config = dict(
    n_layer=15,
    experts_per_token=6,
    norm_place='pre',
    rope_base=2020.0,
    init_std_up=0.0609,
    lr_mult_up=0.724,
    lr_head=0.0103,
    batch_tokens=65536,
)
Below are experts of layer 11 (counted from 0) of a mixture-of-experts language model. Rows are named router (the router's row for the expert), gate (a neuron's input weights, with its number), up (a neuron's input weights, with its number), down (a neuron's output weights, with its number) and show model dimensions 0-191. Each number is 128 + 24 x the weight over its row's rms, rounded and kept within 0 to 255. Numbers have three digits each.
After each expert's rows: "mostly gets" lists some tokens that are sent to it at least half of the time. This comes from a sample of Wikipedia text that the model never trained on.

# expert 4
router:147146132118104138102168151158090164138152150128156120155134121146104081120134137110131112164133105116135141087151116137173083109134100113110120109153061137133144131093169146134178129135109123102117173091101128137117107142108122113107104120124095150142162155201153117129123102158099117133178146141140120091121185150131108118150122126123105121171142093152141164151102138141133148181165102138144072080124111136098125114168149134127145148118098127129125161111138086146146085131125156140113106151146142097141126119090125130121124161120127127131115162132093160163118121088112164113
gate0:151086081147164130135151118096112163111111178102112102147123147099132124131121106164122132141152120164155094099122138114127134143158142133139106164127138154099145145159106082150132149138119111125123134128162127121111136139119121145136160128110161118133088091155138149111099107156164138104123127173159164159164158112139140152096132101175146117160108123154097116085146155111149102175154097108150165171095153129104142095122138140123153141148146116098162148158116117110169121196135105141118119121081161131128111164070127148187118114121131138131122097127138129146082115081112142125
up0:110188143175147116090119084177133093148099122067131132127134145143137105165119125108166139116142079150066154095136131140099116143122146122086158163175123122151105152141142116116079125133148128137089134097118108131148124107138150145145142146131142121139111123140139129134151142122090119135133138133094136127146103116143161118167137151153118164119107148111140137137116118079140125123162085114137165109146155091159118150102161120141147128131157138097112190091166166159111119106125072118148167152103141147108144084125131163142148103071123141148136149115156145098123129150128162136
down0:116115102138141124122113097134101194148125130103117096115105128110151165129086087125126139112082133144135141114140135123150081109118153135146083111153121107139111157150126160131103149129101122157131107115092111102095152117137160174127132112150130171124102085202098113143157086136159113132103117106145110139118133124103109144076127091123125111130092089150089142107090113095120125111104107123124148173100110106128123125113114139104101139155100137127173140161106128128126099092128152122155111146076112146100115162138161145098153152138139140106189117132130127087128149136066094102
mostly gets: " ", " (", " \"", ",", "),", ")."

# expert 5
router:114108132111121151099088110126124077128076144094130100129133129168108133094146126115156077113189092105117106113087099149138143115149153148127118135122153084101162079136173139134139095103142102156137119121136134082135161121133145177125142112092107128141107074109121170173068127095147153123139118097149110105125127141142149134122117118146154085146148097085178104099111108119141127136146135136131144087111138160118147111132087122160131102113091124134132122124108167107157167146147112142134158138138082115106127149087111102134152087138130111124178103127112099111133135127149148121
gate0:132132127124113155092161101190115137137138159152128137170160158158105159151111143140138142112128161142132107115143161156130115121161103138110127149137154110087111129137074104140115095107118144136124119164143116124155137093127093152174155144105121115111132088137122105143148121073097125107115146120135097077108109112180133129168169115163131105152132174125122185111136096122169133069128132100131123110109121146123118143101131134093119107136170105080104110148107120146094127132130137113150145161162107133129124116179126113138097124162088102085180109128115099175126116084127136129
up0:157079105126113103133080142134183084106154177145137097090111102139122126122094155114107140097148144149143130119120127099128132101115146217126139124124056107092092116114097122167135104112112127098129136084102148093118134141093136105128119120161154135127146168148124128134141100147169123127116132097136133144126099169177142091147125094086084137129115132140117091130133106126147086148101131102131165122120146152135133128134129100131037093150176133114090108142154123138115124126104143114103140106111132123147125126116108109137141123158102132111138135115168158127129127113112154104
down0:122131117111120132126126100097109135148112131101137180143062197113156159137099158146142154119163116130143104120091140146081085113111125122119128132178120160148120153122128164118096125155134122134102158156118133100125132106144138107153125109083104142144191108137138145136085165178089122132138149107132111135135129103114125117150144106146132137162093135138140156138082083170151182071102104115157151141146154143145144133120142142100142099138156144111117141098124119132155108096201088086148120127108128147128118114140131088137129129157138141169124163131118122120109144106104096158
mostly gets: " Cup", " won", " League", " Championship", " Championships", " final"

# expert 8
router:130132145111145126132098112105134116097115095115102113164128117099165123121137124147115132132137119127093095163178118064111146169092132160152120143111144082105102135191135114112069141114149128109131127139139143116114144116129103196107109105146117126113156134106106114143119123136115122125025104126154114122136112173114143143091130133173155123107120112096134085115086132134124113158127117159137167155145150098106125119094145128157154146118120099177105133121107118114105115118149123131103161124103165144129099146134105182156126106143155137111129103165144108150121184162148127121
gate0:069143135127164187166121143131166132149138134126157111135125121110145132125119180150131121168135127074160148151151105140116162153154120132114121137154182111086162142172145136108176114134122127140141083143074123112136160105118097104140107128130132134104146130113095109127129126127109125151106118159131111118177130139138104099101084135114146129136088119158100153119096114124172096107134175159108106114163174142103133131155135118152151090139100131138158094137115122095124155137129132148147152126112113106142094122151129115115092088156149114107158176077106150188097101113121131127
up0:144120082100080157163093113177150111132134117140149132152117119154138098117137073148115149104090151122106131161110122110141172153138073132160108106133124113147144136180152151160140141129141139164102119138110130121123147145138103061091117120152117105188089116108126132069134122166146132103116152143165142111156111120161105150128141117104114159109130100116120134135122148112175114097125131145142158161101082099132093148147127126151159135097142140124087081107102102159119139152138117159151104098104114142152123157135091130090114085131154155172143168131119118117146130136133104138
down0:150149121127139142129125146121131107104110143095092153089150114107148120115095152130122154097109138132143140154166123119158149176169075117178125121123149139157090137127136103143091123150114141099137132126115144126135121153164086105142133112176083120116115126100132142115134115122114172141130181109152128096143096151127114131154145108110185133121146101138145136170090086081135106147150099175129100130104148148133119134147142122151168133126160138157119135136090098157131150135119171166166156133141132166143199154111129130126131172115147137154152181131086179149106124147145159138
mostly gets: " St", "da", "j", " James", "son", "ko"

# expert 15
router:116164130137154123156114101109156130118092110109090111161131107088171122136120094155139139127170130129121122158173139083131162140142157142137175147125132092112114140141099122093131112130137165090145141135153143128119151129148161156124115101106148081128147076137151159137147134131138164075007090125142151144135121119122116121110091138123171104122120141105114162102102150134086119171155162140126095151121140144135139119123116121124092133120120108153149129175092119128118124162125149105081143098097088123116123107128117164127102089123123108142124148136107110138120164145138102119
gate0:181133073128170189123097106111119154119137110136123129127133190125120116139109166137140100176139135179113174183106113101118126179129134148122124121112125083125125095122143080162093116131128083186091116133145118147117117154123178123131085141148135091087118141119119160136090116130095126157164123119131090116165115130123155112119098142147158169137134132140123096138109165151160109164152133130124126122133137097096148161135133112123126142095144143190125112129115138158137177133110105127140116120138108123143133121162107132129124101106140124118110103138183140149157173135114152145
up0:131152150170167175100135132099203098116151142073174136120108126078136137144142160155128109130123120120090128144179171087095150133128168117141151126137153113140129072163149099135098142136134135103105115146113129093116131119164127124101134110164118144115144108086141144123147128129119146163113138159124122146154158133132119128145111097143145152108124136085121133118098140131116148104131126118131110113139148095144056143135131125154145139119070064117121097137109127134108134122120099113103138104111080156134122071110126161131094091121092115123093126068096129136120146134162115129
down0:102116100146128173153148169104109170120114131120147114126147101166137170154112161118127106125118090110140087129116080119106091134154111111106133144157182167127134102164151171168109155148125132087137114148085097185150135157127118155153147154153172166117132159160106157137128146114155105135158158139138103126123127119102116139134115172133124164105158148143136141167099072101149158122123178102117132122109133127100136141139085082129144142104148107121133119151152128112132105131084099108116119111143146110158138117118090087143142145109153120142148151099079123106146156089147109123
mostly gets: " Co", "R", " MF", " Win", " %", " Ko"

# expert 16
router:157149105136154134144125144136145118118132180132151126101104151184124134118169097169123126169105125153178107134096107144141083101129129125088118058152132162157143093115085153151198126128122167128122126141114160155108151136120089106133108174130160134143133148123105142132141097134130116111147148134123134134134101129110134170173109120116113131084141156166112114155171136134137097105101124129119133123126107127125108112125129154092145134102120112134117138083140133110108117152110085138123079160126131137145160112158081100097141147143126114126125135146134189098159066124067125126
gate0:118122150124101112144154086163112154129131111143142124107120158140135139153157131113158151129172121103104161103110154134122133139124098158147115099123115107146086122116107133118094151182120129126146063140120150110111113126114127072091121152123146126146128144130129096133155126123139152148102109145138133121128095101206099108100126086127154169127114141134109157091159092151088122170142126115158135119122081148115105154149090078163168130152145134132137158112127146088148172142142123117181091156151147102130088154152170138116123148142156149149100138139125137167125144139191153148
up0:109131124108172131145084104096111124099131089127114132174148077069085141139139082082105076136114131133134153118157152127126144150148132117156143139134122172126140143097124139110103124090146134126149135137190148135137140142130142175153124092142093142131132102161114163136110103141117141115136133140156098148117130113135121095141132141125120126102153172126099124120077110110141132125095098160168143138117171081138102117148171197154120141093097089134130097107130147144143120137140071102145114102158139147136125132179091116157116117114150121123135087139152149122109136173091117130
down0:118127121135114166135132112134183075126101095115097156114097120117148074125151125122123119141178134157134112141128148093112103125179125131135134089138151089138129151124103146141153119117122167142116097116156103124092119140122105106126117152135131131118094120137094060157098145108170101117140133149139138163196118107129126138129101121117111097128151094152142099117153128097132088149083087137103095106112133091147137163140127127108160145093122149151151153098155142084082148183097096172132156108106101143131164145133120104068123147120147122108156117124109161110135146129138129164
mostly gets: " but", " not", " or", " been", " are", " be"

# expert 21
router:146153161098115114093116156171163173122107112103099133138106143131131103144089155142149097156133162143171135129115121164176110114125137136143138142164086140145133147104170172147161111130101102125122099116119089094134128120094141122126158127149118121118154122190144117169140128144102160153121135164108117073115149099201146104135158114188146156149136110139108160132095114110101121170149113154105057129119123116114111150142123134124118134138154137111130146099136129141107112140100096130126155145133107145138159142072158119102124134158090135133102110081111126148120157151158134116
gate0:140143143123111159157125115125128160101144120140121118099103120110143098097120142104132109146132134100114120082131144140184132115127115135155126081163099147131120131148136141176111123097143148118119113105103137148102128116085176108193144108127083170174169135102147133092132103133193153127109127130108139117136153124117087095109115118127073129084131130151127114123144154138122090085112131102125158098127148166144116107187139105167139073156124133099119115120111130159134124138156123098101145119129149114197158129115119165158135158161107138131123133096128128108152089145157121076
up0:137102135093080139130141126135135075126124121158156165131114148116116186091153105119161141137116095157132070080105123119156149133136110088162141144136123127111137163116161123124117116112143131191099132147152089056119142139133189087124109094148080184126109142124139181140126092110129124133140133116130136092124127121120149180141125134174133113153108133106127103147105120157147101144125111111132140088110106125102101129111099155145129151109126167120109122115155150128145131084120099113088145139138124139116172107143111092154146137101114142101091097153098138102118149158161135123
down0:143109112132133142132090148109119106137136100089088143084133069131158151156111171124075140130112139114128119162158117128111083165133137136101129151133121183154099166109140127096149144114183146121125166134112083171119156138107116122171167155143146119091132119121115135127124100090115093138114141170136132095129143106117128140148140117116150128096124119109111149127136105122098168128144139172108089064105142098126161075159144131130101119138149105114117163155153148088144072143120161121164171125136133147151164119118109155132151134114157144161084169123132130127140125130089125134
mostly gets: " \"", "==", " (", "===", " ==", " "

# expert 14
router:156155161128146121113125156091145122128106084137134172118146154127158127116124162101066169158075067159132112117151107133130101130141119124105144152112127136119078136145154110114060140117119113142086127132100202155108132102089111120120104133149094170123165130141081084125154142168123139120107143147127136119144150182163093143137174122166109157138116123119110114079110131122134146154123093102124113135101119124122072165131148142166143154145118137118127127123153113115089130140113087119118135132152183142164126120147127144118156144132161100111117113146126121130099135107136109143
gate0:138115158118115111145129126107135125131144136087132120136109114088108148121140136141119134107148124135131074163127124115104124130123128085142123178098144115119125127131088104172115162111119133133147181121143126128159141091140139160117122143111140135107153134154144098098146163185169086143086094088158124188099123117093118154151131129106164153130146121172125118109126167163115163093123160124102183107133132151166101124119145135115133111114142128116129166144108121111128121097111098147094114112092133145064125101135102200158109146108095156106099159142153163165108112092153103134
up0:066113141142147114126167095129107101130135129173156157103115123091150140130090148131121137148097167137139132140105109107140141128099132143163138136094166143109116151135104144102098136112120122137157126126147143101189185137134131112137166155155099100130133112153112155164117125117163101126100108141123112115120113090118130169122084137153101151151120134160146156084127192117111148102094126085141089126162123122170071156121111168146086118176132099119122113105114142161091101114138118151160113099118107129148170103116111102119154128147128179145170120128115154135119102111094123109
down0:124103129125098122161148131158166098106114160103162129111137127091132155168103105171119150162156193164128128098142091103093119146143133169127135120157121134076144159142131087132123098122122125113161157123123122145162141153147143118140158160131172093146103135121145124131128118142123161176169134098107169085133101113106121107126077126110120165116128143143129147136137152158148171094155119104109174137152114156186132099143074105136121099144138127116126108141140123118075123171112118126155133115122112134144150080117120084102112164144135149127103095170118111150133105137092135143
mostly gets: " re", " un", "=", "′", " co", " non"

# expert 23
router:100087119158122104106124115140125099106170148110122117115131127131151118148133165120131098097202147106074104119144121116133156177129139126172121126150109190129150145135136138106065126135157101102147107076172100169168141165138139135100164133105132093121148130137142147116115109141175112185096089132144132096083155131095135159095120125132132148154148107092144150135096151145112131165158115108153112107159141141144146114113121098125093147150118140136146109185137125131141131094141160129125141145142125102082095162103136154135127111129103133107124086165114133124158157116141138121
gate0:146080142128140117141128140136167167144103093084102206112151150122128139095142095126126086130126125146125195168152138152102118159116096147131127134110159126131139102140152113109075140119138089109143132160123112109132094117124123125131141149107132159098137119145100118153143096104127134124162139136143135118173135104123108107081117095084140129108122166109153096097146103152116101134132111106116194086105135144171072132123127163152157123144116184115119126123113165150117134137102102105142125105110156086159159108115117121123100109117135101133090156114151134085122136156106128080
up0:126118114129131145142134138127120102162132100108160163130147118146095109068128131107092113099091097152147139099120149138129124090124123161101144120144160113157106099169144140138135163097125117154099133163122148134136144085140147130109143144113149135134114170126135171163117094143153124123162102165155132130152079159141146129121129153111105142088122141131113080153140108110151126116107111125148206093133078136151138122121095108137152155085138121179140111104156124102124109104168119140131113134071176101127115131169146092107120104127133166134110162155104150134099133152054137129
down0:132160124104166120100131118095110098109143177133083080116091141132157149157139082138156170111148153117121127123115092073142119116131146121124121112156117148142117167107125166162125099174137107142141141089085148157114156096153125113098123139184117118153112113070108130129115160139097115128175131125084141143095141103097136123115120131164102114123161130136114177110110143112123145159122151161116116146142128121115182127114120141125122088123088111127107132151123115113124154118118144150120101155144080177146149116105126152146175179129128072152130095111116101146140120115172118110
mostly gets: " years", " April", " 2019", " 17", " 18", " 2013"

# expert 1
router:145078133112090132114168109107138154105121087142147136104161093110147129095134144125152122093111136144102106132147107128165159104140096154109134136097117141146123117176104085151111096111130076147101130115175099152132095131165144127122137156104101084133118173077124154113127113122165140176153127129123134115121102136196086108163122133104126137152094074085166142152131145145131142122166160139168082120123093157136155138085102126132099097153144131081101079133151144108125138144134161152103116131129086114139122136143116095128145133137094109108117109137132137099127115143129150143
gate0:126204107149147130093170130123130109119114139132131114134114136145157142122124181164145113116130138129133133099144167116123106139146084119133144083136128132144123118081096124153128136108107109140157163128150185132105131109170111151155092152102171118092110100173174138186107115079133121164091171116168113136134097119132133143129169137120138120115122102098119131192138146109126121133123126080129089157145104129130099169168131125116151120112124119066123158126152147111088132163180128124143166147133090149147117128140104125148155096152077127137133144134151142120122118137140147131
up0:131138114090069054133153121153140103139156181136142147150133119182132113126159110102108193136109162144166130106115113152115116132138162085123106141116097148099091129125143149126091140128109117101144120147138151144096107090128110141143150149145118121118115124107128118148151142168104064156106127122132102120105149113119107148095106111150066127124134138126115131099108138153141116158152128136081137157123152129119123133090152142129147155133131146142131111140123142127106128107149136137150194158108139136120108180207158110102123128113106068152120127115117094129094153115138167147
down0:155115161144090158123147060193095140161131140100154132132134110171075148153098120138127168123128139085120071133122118167151129143148168123135141120125147088127178160109112130108132150137143122095135106117125104113136154105077129100097123107102083130105120103106109143108133124146179082124152140072120085164079117137109148144106082155109108146131117103122131120083112151127107170142156124120131147141101119123129138126162139160155118104107130126095114115121149131122098148182139108086107168124140105141139129115094099134141121095125148125146100120110111103104131128110133152109
mostly gets: " season", " 0;", " Award", " Division", " Cup", " |"

# expert 13
router:097144133108109134137105130142125084120138151138144124090153118119159147172130117145097128137172141147091139142136107122117137115117113153145141136175129113138147124139087109138069123118144141101163140104154118176154162123165144128104166131127084132109132162103112192140158144121148121149084141113155095136128126106109159118111092169179115132111144127084127131124112139132088098150157108118151133098135101151177118124123133085132114103092105143160128126148118118119097139150178156098144133133142059109081107121131129180130124078134109132095095122135153128100148150172112129079
gate0:119176114116108120112107124138155157170078139149114091131125150124168139153112096117164111102084140115145082155116138136158112146141139125125085088085166120156153102115128146121153141136139068079150152153152134136099155134127161140155147120153137138153106126096115162179139110184137185140140129140110141089102126104110091125140117124095160126105103146137119142155130107104141122113101140146124131142134114111170139142147145182139093152103175136113101132093095122128102121154123122124141112102102154133144137151123094100118164114155170162137135135124091135067129093150116121093
up0:171135164137154134163133100137153152122124145089121138102135143156119130096138150127098113120153123086115139114121144087091145152109096137114136133199120127173160086120156166160170132091152135092124146140100116142145108113152153157150133115095151080110152139110115145098198120134121152137075182158133098119108126093141122100126124110139096116091085132123129110101150137139065145109150115137165138123151159139116150133124117139132153121123120110129129144150140180120133126082111084158111123156082107152129164138140113107140171140152085140143112107128120142138137106091149100132
down0:175100124112119116098124123141166107106140118135090123130134122173125108139118159151119097099124106113102094140130109136178131130146139156104122076112101151144105101127114133138161159114141118102120114134151166131106129163141122121126123105114133100171121149091126162113137134101105111131089109126150120130079161085146161120166125097141116092151102147132146097162127143127096111134148129179136103111173120154107073114123117151109158127158108130148132171128105124145122114114113094111097065151075146162192129144124092127142131176176128133107151120102138164161134187136134106120
mostly gets: " she", " who", " 20", " He", " She", " 21"

# expert 11
router:122129092149116144132075167102082136110161103132157146133131117187090144108113097137122122116105131142123134156122118137130083136133145137099078061152122167151165119118130121152157115118128118114136126144101110156121145144117110172129157139109111112128095138086146086129110071126116120162176150122107146130163121124104132138167143150136129122065114157105121117160170106126150117059071106114123154135117116129140135101105138138104152149176119149119098137128117129107171104121134103127146108136143140119126128141149117090103127175180135118126152073145125128103151115130072131111
gate0:144160109126150165124136121143085133118162131120091126176116124102123083165120159174103091109175096097118086117116129147119095171132124132093117137184154145150119116172123185152159115107125161106152084115116109143130100094148117143118123099132140127094120156168105101143127129137203135135104147130180131136178119126124122124135147140109098120127126063119093123111103133149144120132134116077168147155108113117176153128119134140089177109149107124145154150138113094105147109100149125141095131096092107144128116160126140125147131098111103145146135128171110131131143148141119126114
up0:148185142128123114150115128161082177131118172113128164123117105142131129181124163111141168117114111103110098109117138160091085134157163156116128122156164116110125119139078151145126121151074115117116136114118095141113067175161135135148129122128131132125109110113127129099164148169130148119147115153142149107164137163092125150121135124122115148127082111142165128143122137133118127142120144153109118113173111160149148141103122132127095076123121168173110139149126135101093139075120124135145137132078149162162132125115103166125148174090106157160134123095132131129156120060165122137
down0:142153144137100171149133135153123130154188160133114172179110098119144140152123115111121101112054102102146101147145099152143107146160111133108148118151120122131128113154118175109095111124142121103095101115138153118069116139150174149108151085124092114113095133119160123148105133114149146148123155120148159125139119142145145178148113105113120173119117134107085109103146107127133148105130133118151095139133126191136146190145158124141148140152123109141123131141133135138140090084208147154132083112124117150128082126137121138144099128196133139111099134120139137115103099115145121134
mostly gets: " for", " in", " on", " to", " In", " from"

# expert 18
router:128177139127113113134126154121172164138146121149135141123116110111165136137133119151142103125146137171083174181146134125133105177109141176146156150139117053092145097119089109130102130122148120123161129143155125140138166137194126103124134126131116151105139170147144174128123115109135125131109135139153130171130121165159150107150120167187128102116109130155140113121124125134121155125166140130108120125137126129097098175123142131139163100111131097196119142115119142142140131141134143126083142109137084101083135085114125159135146137168148119115068129120173112130113163157084140106
gate0:134119138144105144112150099135133146141108186122157104083102117126144103153104152117128137106124113116154135148127176136158114122122166122122138119145088124152100117145148147157102112172145134144129101105133131095142140126117102089133181175138110087133099113157164103118090112128178132154096144169149126128136119103096171113173154127143157138158122121166116101112140135097133153168113122143156155157147079133143127110106114128156110155154111159101135104159148104149121115122132120128084109109173095138124069184123079134139109139108085152085124156115142099139104138080125112157
up0:136123126173116143148115096113109169110192162092137138106155103139138104075126131163111169115131129147118153088160112157149143097107132105113144160113120138139150136144087175117105101132162102141121126149130147128168069094147089157109144152114176056131131128101139154137143078101138145134111132122118167145137123143120142125101119093136102102150114157127132157143154139130114113118133134071154102132123077140129130116109150175126119156144089147126132075128135161110121100126120145142143110126162074141141118149152173111113171118144143141103132142150100120141114124078157140132
down0:098103097129160163135150143110101095142149178146120099094165157155119123106145105122108121134164123070097071153139133131131139114082117142127125114105121162130142133107105095133116165138147081125133155099123116144101119154163102109085143134108173096153144129081142117136153121145115110104136158092094137106108158080169084145127140125093114133159114089093109147147107125129153114139143157131102095115106137144144132157186130103138105131115143137127155104123128134082188098125132130099177116157089106130111164117161146149128132129138107098122103125166112129118120103150148166111
mostly gets: " William", " Robert", " David", "|---|---|", " John", "---|---|---|---|"

# expert 7
router:109069123168138104139153124149086122100129106127136148130099130158122115104109118123135121140121134129139160103081175100106150157101171136127116150109111128103165138116167132154132161150139095144116115087132134078162109122143099139127130132116158159103100115079122149096158107083099081110141105175114109174128139132125131162109163099154123114087136123126125086133154148154134119125182099111097162174128114088131144127132161112138147160116173156139136159144146189104120126106131106116128087114111136118144117144106146118136132183122167118107110103108146129150075126134163142143
gate0:109100105154126133108151115111140129135110106138126139126123141060156089125174103149139119092192155149107081143140108089117081162119154105139092158100130108160111116154127120120164138138135104106161115115130103082134149127180179157111114151103098125112181114147122134074117122141156146136112109101144121125156128117132118143142141123151123143121132116120105147157138127165145157144122121112167131128150173178169145149157132089151116125133111157138131117128168057153152130142128110126136153147148133177098139088085107119148114124116142126146101097173135120114109093166106150129
up0:145140094162152094136144128124079119128098118103124119155099165139113117176067147136120170125080123124147145111148102120135140132156107162136144105140140112126154122109146134135086146124129116133152150108110121110190196134129156150127148118142150107177113144117159070117120115167108170141097117149150135144105138132160151165110124103145134143107098118100161157157111172093123112117152113113130137117089112072149130124112140147113114183129148090113174142130110177136136097133094153109139109124100120119134108176121143155140113144103123169086126127128142110124145181131164115106
down0:138096119092120084134145078106130128092128105135144123126097162121104160120119132145100144128146082139096098133121158081131149118099104098151128118116112153117106130165091172120108137118137142146135137139158118134145096118132136151119096140143138105150109121166113166132123136147142141142147131132128107127162161111118133120090145105153120185173141119085144177173127144157154135158110147156165070119160067137129191115144135124121134148133085093082148097141096156149155146152168124119101141109136105128071094123118159154141112118128135127129181128135142116130123103164134166089
mostly gets: " New", " Army", " William", " Great", " War", " Force"

# expert 17
router:115139126115107141128155117110170131134131126106172150143120092170130117113107153120123118107095140133108117143175139196119151149153122106135141045133155098100116142095131132098125172162116123138094148105141163125130123132213105129115127124110146117139112128122140090123133125153128152104138158126120144133125152112170089153122122156161130121103099128132144058115145159129140177114120143144116075133122169157081107117157164122162106111129131129108101098117109150167142088127114140129067132124138062151122150133116084153161116150124117128159118124124129111128120145110110092136
gate0:104148137088138110126162131100141119106080117151098164170165129154095117120179112112131135131092166136113137120146117133135088076102121124123099092119162087113116073112136176134087120113138139182091097131122143143092112104135075124160097172183126164153124130059134161144125139128101126118142095126116103123082145131135143134073117110128149122102119145104145162113090101118126124129165167140124146088138135112117103128155143148173127135150146127158127134158125126134127145107137147113159139138153095176108133113106136121124111115102143126151152119122150101133157093114152092126
up0:152116109108116165093122176081115105117095090127137136124139127143123116171132120132150108130134150162115158158146151090153158112151153139165128135166137093141119124166109102113113127122125139117146161133071130093120095097112143108145121118122105135098128150096097135115130137122145079157151058120132136152140110137088113133148144132101157129105133116092126127141151133077155082145146143150109154111142106155161163096131139094179149163101119127156112123149122101093170162118108142137100114133102170123097139114100174176158167131156128100129118176150089117155137137138095124099
down0:121159129122112099140120115137108086146152158097089148180167133152127151145180124119129109099158121065129110106110116115151135136124129112124141108074153128143122142134072180106154140166112126124123155140111131114105114111151109176118127128142172144133097144150157157085153134100129155098089176106123110138152168137118109136142102147155110106122129073138172129126074130155132147125098134158126145110163114122127141099139131127119094141132128127158148128113119114158118136129144152132158152134142071155090149154111108140136117110103184092160130080108076108152126114137149169130
mostly gets: " ==", "---|---|---|---|", " 0;", "′", " MF", "|---|---|"

# expert 19
router:163106130130161092141107083129102169126165142137140116107128166111094107142142101146139145152102128121135130156103139127109132151124113130151105136112124148147160159139105125132097157134123161163118136165114089114119076111086101117119086116159158162130130101086111099082119143116136153155161146140130108130117167083125148163114157095087126145112141144156136146110122111130175112133103121101129177111106134130128115151114139134127161158172121137083161160132095134114127144110133131165146132135137216145125132165107154141150134131083166136114143178152127195130137122079130133132
gate0:083126134094161093099130127111170150120139089130152154091115124113164120164107139130090136136121102140100108098130152130093161095094148124126116160168127146091112168129148107166085147129093106102168164127118112134137147156112150107107110149155130136172146138125103194105155094156141126130127173125156141126123129126094136103157132143112115127100142111135119092129127117121163123088161155093151151088144111124104118155139119116098158092129125099094160127134154132184143108110154133160133112163100110119133125131126078056126132092099143159148139134127136135103107083164111135132
up0:101123168089133131092100100147130143145126123131149158146123165120120159128141099151131159105115113112097155134137104114144145107137161177167131099076122130099100124132123141081137119109097102185123145133145120150116095135177147107115092112113121090100166138152114069159079076157145170165133130153146139122148114135076116156164119096094128149152131129123182108123166151118121129131110134151139094173119122136115144087096106185118137154146123109130150109133124131131158133167107121145120170132140124110144157122178129133089120133127152080133142133090093158152133137117122123121
down0:119160115179111113089114125150151093129125111120088167114140119113172147179148141095150108136086127116126084079155129154137136089134144122109140100153141130114133103118124149156170104106127182106200137170080138159120108142143130137138137101138136155088111130153161142129114145174113148129158145138109118151121123142134138134147136097166159136094077137082113151156116137108124141103133094110108076155135122123138129144098114139112100127109100101146108136119114126132137138142120148107170163161164111142128120102139160113063108123141106125119118162195122118152110143087137138138
mostly gets: " such", " British", " American", " new", " or", " are"

# expert 6
router:105104128131113135147119157114137150159209164130128144085163161166103131108155152127141148119102121109115141091108137198116145166126149127106102118121120119130151127102145120141121118122129085171090100143105099154149096114152148095148139146109122153135117106075107124119080139082125125143175176129124134111129130139125159122159160126134108150103096101163145132128144104114121132112127114089101162092107095160113190122100126118121125070121119129151114114150115133115156146111167138120143122131171134088137142117125130095145143148134166129150136152130154093141168066115144163119
gate0:123132132126144084089153132171144141113110153104135139173137133095151109154162169091186103131134170112124172103129085128114163147135143124109146158115093133157106091105114122119111160141150130091150106130145136187129127150139090142086131139102136137138128141143127145163121103128166104113138134157110123115084130119093148129142103110080091096156100145117112167124121144156163125131134096165141117120121118135129105114143153097123085159139128135125118109134156145089148130157140137158127101115113125121153140143138154128117128073122076112076117105114114200122070157160152115157
up0:139119103103132149135159127154152129110130096101136126136122153133136151178141127138149097137117105094161091140129088172143157077120092117098120103119148116129078135156135141090102139104087121115152119151121129158164168134112113067105137121117130095107137172160128129133136088112104140106112092129166130137125192130157121116150078106131126122089121155098106161111141090131125135135119129120159143102148125119112114110125154135152091126125135129099031133130168099156117116110140162165085131156114131142115148153162104142133186108130148142116153143138163134119126112141103169141
down0:111155137101107128130116147114135145104137137101128096089139163108109139136176159117077166148122124176144125110123107124141138120115144152111153148124090144154123142135177087130125144117110072117107162105108138180123112157147135103127149126157124178155099129110118153126162120188117158116191146109110116123136146144148117112142136075115129151130159134135096125140116096134152096150133113120092130106114154116175110106133117122120092093099077136139111130143166137137159142120110127101174099091155147161174076103149104140115110149124095166098096114138097137144122137150139108177
mostly gets: " the", " The", "The", " his", " named", " This"

# expert 12
router:140192139148098155100109155143162145155136160153114171130122108092152119127101127123106100160126149105148158141112124140148089105163080085111099126164098168139170129049183146163127090128101148143080089143097112140134116146113137078127126151166104134135158154205124088148125133135119127115143123140114110128133127117131086115140176115127122145112139122123106104128101115107116143127101130138127078093084124112113094133174143135127104133133127130138149114110136155121116112139097092120123102102169146111142112140095168126112131129119131099114089143097120137107108111135110109110
gate0:125093150095065132114147119121140154120119143111088135150141147112130109134129079146080125103138113118148131151138135138111154095144143141161115113131145123130104120156174129133142126099131109115152091091111155115133132097157162142148136092090103109108116139130132145104171146146139083138150101123100094132158111141117136134095193168142152128128105121108156129146161157161106102105143136097114138137133162143124138087099112124171129160140133158055146119147138130101144153093113123160170101116082097149123096133097149159138102155142154134105098087118178153129125175103102086112
up0:136132146080119086102105114114104122118140152095155160163140085124118132115096162169127113092186127144129144118144171115111123097128112092086117134121125153125120145112179170155158130121131125152129088127116146127091089118138119127152124139112141149163118124142116102151113115101125149141133135114128114119080101136119165137129119129073123141129111119103130139080148107144120152116082124127129154108163136139124105145147051117100104124067159132110115099166153137167115126182142184148121152123118135162089120140121168123139128099129117128133173113146056147109092108137110145122
down0:091099151124111150136100152135146182109140105145124100158135140117136134116088130099132071104117097171144100129124156186114111088161136127153136099129131167129134135109138118116144138120153125065060135105135150111164081114125134131105094100120116127133083134143123133132129161149138144136160116103102171145142106163180098091138136105121148166150140115142113153115142134105157141101160087122105074083118098142102098165135149122155124147126127118093108108130109067118111136135123149099139133110142110150167164129102122140130181160167132126115137114136133143122171117140151132159
mostly gets: " \"", "-", "\n", "==", " (", "==="